python train.py --num_hidden_layers=10 --hidden_act="swiglu" --moe_layers=[1, 3, 5, 7, 9] --balance_loss=0.00442 --lr_router=0.00153 --num_attention_heads=6 --positions="rope" --lr_head=0.00957 --max_seq_len=1024 --train_tokens=413400000 --max_steps=6308 --dataset="wikipedia_en"
Below are experts of layer 5 (counted from 0) of a mixture-of-experts language model. Rows are named router (the router's row for the expert), gate (a neuron's input weights, with its number), up (a neuron's input weights, with its number) and show model dimensions 96-191. Each number is 128 + 24 x the weight over its row's rms, rounded and kept within 0 to 255. Numbers have three digits each.
After each expert's rows: a language model's description of what the expert responds to. This comes from a sample of Wikipedia text that the model never trained on.

# expert 0
router:117154121156141170143158143135121131107134089092137121180131115169152114099113093129135140131140097131101103078137174099116110152182137120154116124126105123160136124105116147087113140146140105142099136154140133134116149063111127138173140131132140146066100147116121115097116157160133145096
gate1:149150123115140148101132123160126143128104112109174103124104189142120136163144109119121105094143106148115160138066184120107172145128108140127123123147116124147125127110121097144130109151132145121116125149133145156140109193090148142118114172126127144088111111085097139127180135131102146110
up1:116096108174140107151150137138112155161143143108149136118119133177167119124111135127129109153136084114122131118160118133139156143121176131156114109113116092106134155158098139131106122142107147129126128131096111104109119137088132109124158156136152116121145131074109150104140157156108094151
Description: Words introducing a person or count, such as one, two, named, called, son, wife, brother, plus commas and "as" in cast lists.

# expert 20
router:128117114160166119154149118126112132117126106149106136111151120150159113098097115131121127141138125185066121113132149119103105139176112137147163136119119128147098138135106136120103178107151107121121140140110116122130119073127123157172094163123140178063081156086103141114129219139193117089
gate1:146128164159093105108140100144147140141152103147107132105165098121177097148108106086141158162130109145120119127093116132140107167192144134109106146133107121180142157089127110139116130134177184118087072145150156138162143096112109132126110118105114106110106186125111137157144155139110146083
up1:114117133167141108145135127104149109165135114138159154117116115134115136114140145098124120080142110147116137159154126108124118091114148134127140153148101146130142124137133152144119178107130100144114128127169127097110120131107121091156114168125129067124155119100115104121164119152162126110
Description: Opening parentheses after names in bios such as "(born ...", closing parentheses, en dashes, and final year digits in parentheticals.

# expert 13
router:136176123134146136122158160126131101124125129146135120155120086151149129109120145188122148134118102130075108144131130139136095111095122186143105176108133131169138137101142096096124187109138085149107143159121122138113095130095130150092122129145125162084100134097130109098142173162118140124
gate0:092102097123087134155157140087129141102140156156152105114132120141127140126130113119142151167078115125123096124158122134152158180105134140123112165141127108163150148131148125138074151092115090119159111166160134160123155125116110119071132098087110115136156088113180109116145114137121119141
up0:152154139146133118162112114158129161130164136188122087121075184164134143119152118104131119102148108113128137146072111095146160126157107169106160168137119161123127114172146114117089165105083101103154157163118118096154087136160134142146171136137110119153154116130095161111126127144112141112
Description: Opening pieces of words split into subwords, such as dis-qu, benef, Inf, Con, Exp, plus sentence-initial He and She.

# expert 6
router:126128052140144118131152129141150124118125134119094122159124128178133135118107088136124133133110159146096112093149145139148089163143118135139133124153154148172109158120161127094127191125162125117110150157129125103127144116089108117127101146135147157078092102129118113091123195156148159100
gate0:191104111073093069097118176126156102108116134132127134121127119142138132120151112137145134130122144104133108128121097131158105144166115097067168144152102215163120147082124151131134136127129132094115099152169107101095145143157130169110151143130117115138116163134140138154156189146149129138
up0:127150083145122119121091089140125159128126118150186162124098132106134090137117141077143141105164136111184165139126138110159131132122085130184135156145115177128158116143155137134089097131127130166140130079096154163143131115146126131137165124149113167125122140082134127121113075110122128161
Description: Single capital letters or short capital pieces starting names, abbreviations or codes, often after parentheses or pipes, like R, D, NED, Bo.

# expert 17
router:097140076148118131112186144112106100121157116125130125107120133168141112110122088118140160139133116147118166144142113147134130166111133101148100146132131141136108161129128126140112148099137142114119135130124152154088072104061109102149129162106159158084093138118137118127096120133129129093
gate0:130185087119104128107139115131136143101147083110149115124123155117115120086133108129161081163100134188135124098111131108156131136133118115110107141128126152099115152092144124137114163140139150171159124137136137111118110096102144077151151134104106125114101148103127127130143111135127155132
up0:128147150127123130114129136164175094166089120130126115145112119139132099093167092161136148100155112133165153105092151152107108128131118157145136110094078130110063125181162129123079140099137139063107141137128128125087149122141130156146193164136155140126094148119121103115153076096148135168
Description: Final parts of place and organization names, such as -ville, -burg, County, Street, Records, and spaces before numbers in model names or years.

# expert 1
router:087151096120136112102151165140124142142115098131102115135135140144115134120047076156148080141143117110112118130138188121172139164149161169108150141130116127158111123101181132102125170141136145134129124141132161109125080119109088125116168132177182116081104156107120125134100145135130132094
gate0:128154130129102152168149145125125099127087137143179118124144160168143122153090111123108123100161121131128135144103146123159114175131161168125116128121139138156104123172098107086128172093120133111118102125173147118133110147107098136093137108120124139101104131149155125111089128139159087132
up0:174139131165106137133096147120084136143111155123129095114101150132099096176102128130075117154114127136112126111139049157137122103107121154072128122111115086163091160150155115108128122099090095092103132117137137098144132114151142129143078095094121139136134121163144139152135132133148108119
Description: Month names, words like age, date, born, length, and mid-word pieces of personal names, plus pipe separators in sports career-statistics tables.

# expert 22
router:081149089113125155114158139074115102108119096139112136129143109132149136107097122143150132154125116167097102086131145109108119131165165135104105149129119102121100122119133154156156146099123089149136094154102150118128111091149131119098108159168172141109098138110129093106142160121179171108
gate1:163112107114164120148104136100161133117085132094088133142131125084111088093152152116105142087135121167131137133155161128122157129113154142088107163141091151161138126147099124091130118164085131141127127087112096147128117103157138099122128106150158158098111131135076124130144117156115133088
up1:104130116106131151140148119080110153107108117152162127123137121140122105164102113077139167140097106095152115104144153142149138115109110161149162100125140110088097137151141172143097130174121097110111128155099129071144105115186121108161136118129118141104137128107123075129127092171122155103
Description: Bare space tokens for indentation or before table numbers in scores and lists, plus color and landscape words like white, red, light, forest.

# expert 8
router:125178121151103144106108149124106091114118108128143136172147091176142126131093107100155136162149143116122109125127147158136128135123118161145135160098141112152144146135172106109107178106142116119144132114108146126138144043115132154149135141161151156105104107136132157112120165119162119097
gate1:116140119108130164080123111110137103109132098102101123107122117156081105112146131115141156144118112135129106121147139177125115155141141121191164137127088140110132102153105101157119140102168139106097136149150075158159132131138110121146183112151147148104119118136123131140119130103161146133
up1:133140114182072086107109140116097171101141109129141154119103159141143121124130146115124089122087148149161132097104185132092079101155143124125103134128146128122107143138102114135124139110147113153121126127104156103129122134125131133160126162128153133118124144106142123120158155106179124114
Description: The word "the" after prepositions, "The" starting sentences, and section-heading markers == and === and their first words like History.

# expert 23
router:122106103143136140164122134128132098142122118118120110126120118138143139122091117166152132167132155153140114145126136169124120160173110081135132132133106121148118121076152102120099128100112154182123099120133135156128167097102137139130090134114201174109095106133134080081100138142145117129
gate0:118131110094104103123185169143133145109137165156125164143158156160122103161098130175152137109109143153177111113136133123150164126128120120125104163094145160099094124122131113119163124111148118120168135137155166148150174130124120161114148175130125148133120149139094098114108155131111135177
up0:113129143053152114116131125127143139096110141133132131131108131159122170088099144128153144135110093159137137124131139116122146094167100139124182123136119118130128135102131167116109110144123150102154082162114161133085123152162125093115102141135148136134116141142168133146163170107140127096
Description: Suffix pieces and words completing formal or institutional terms and legislation, such as -ical, -ation, Act, Constitution, Comptroller, Papal.